From a checkpoint of a small mixture-of-experts model trained on Wikipedia: a sigmoid router.
Below are experts of layer 8 (counted from 0) of a mixture-of-experts language model. Rows are named router (the router's row for the expert) and show model dimensions 128-255. Each number is 128 + 32 x the weight over its row's rms, rounded and kept within 0 to 255. Numbers have three digits each.
Before each expert's rows: "gets" lists some tokens that make up at least twice as much of what it gets as of all text. This comes from a sample of Wikipedia text that the model never trained on. Tokens count by the router's weight.

# expert 4
gets: ". ", "\n\n", "'", "s", "by ", "–"
router:129116141114172149154128130104147177149104110090082081100106127148154100156158183142160169125094091091189153184092069155103141097132156120170097157170085170069124131166098109154124119094108174118106102155131137108104124101086166114103103130149166165134152104151151072156111161078085081134166146152136129178116151131147137097135119160133143154098105142097111139084144140083165090163161

# expert 12
gets: "the ", ". ", "\n\n", ".", "\n", "\""
router:153132130134180145143154152118144178152104116100129122077108145164165104147160136144170155132079099085177166172110065148100137108120151145157077176155100159069099151136128113128119147118092177091104102155142109118085130095092141117102088117161158162135166100138145063158110168099091091160181134182128144182139163102136144074115117168126173138074083157105113147114111165074166094160152

# expert 25
gets: "s ", "the ", "his ", ") ", "\" ", "their "
router:119098172104183152167138157111160148122105113064108117075099113161147092165138153143157157135097084083198157181102070152112134116116132165138100156138109177075141135150111113125106132136121180110106107142121107104125119071108171121101087151148152165107150104124145024160102156092090075146146140172131135192131159111145124114105123181119152124104101134089111174102121154066161107186149

# expert 2
gets: ", ", "201", "4", "a", "202", "9"
router:136112159097186155156134147091157169131101117090137111091094128160160090166156145136157181129093107081189150190089104163101149103120127143134097136157095169096127165138134083133114151153078175131075098152120105080103109104100199124078094122160153164142167098104150062139117140087107090158173158158129161200104159135136138091119099189125160141100095176093117127097123161067181074180148

# expert 23
gets: "| ", ".", "and ", "|", ")", "In "
router:123108156124175160158143156114135165139108123074127106088082123162146083170156164152161149127096093089186157181106082150084121099124129144135097136166099162086126155151122096142103138137115179101090096137113096098112127073097172108105091135152145167118145112127159055174109160078095083151174130187127137182131154125144143091111114175140153144090103164090115164099130162067157082165150

# expert 9
gets: ", ", "'", "was ", ",", "(", "), "
router:139074128114136160175127095090126161177090181100126154067100156157157105172150152158159160129131123096196175163145113162127121090122118125149097129176105130114140137144141118133099147139076148108120071178113091115090112103088149107091120106162163169126146113153155116170090151109082094194162158154121176143117152134113174086115108160154153155082155161098118144123118188098157093149164

# expert 6
gets: "to ", "–", "he ", "He ", "for ", "also "
router:105136160115156143178125158110165187134131112078099075083104127170144094162140149145173179150090102083174154169093078160098132097130126127141086138163085165083106164145105103153114122129118174122085105163117118113105116091098180110107111112169146179123151113130176068168119169080085089161168140191125125163108154101152146095120106167120165157090086138095092170090145138096169085170149

# expert 18
gets: "and ", "'", "was ", "|", "200", "201"
router:125103158113171146163149143110157178134089119078116118093099133146134095168163153138149152095112076090183169186128100144108139100102142127148098154165100160082126142142124085154123143125117176103081081148106101104109115075107170111108104122145162160108143097111143052152111142086093066151190156195116148182103137137131143085123110174154148129111118181090115152110145143059155083154148

# expert 7
gets: "a ", "in ", "-", "as ", "an ", "for "
router:136120142126168141165142148100160158140137118068112090088081135165159093138141150148177173144107094090191155156116097149102137099128143129149080153168089170076163126143098099140121093117122174084103099164124110092103145087097153121092103128163144167109167084136164057152129145074092089151162137156122122173113164124146144076128101176127158155094097129077129163092133147080171064171148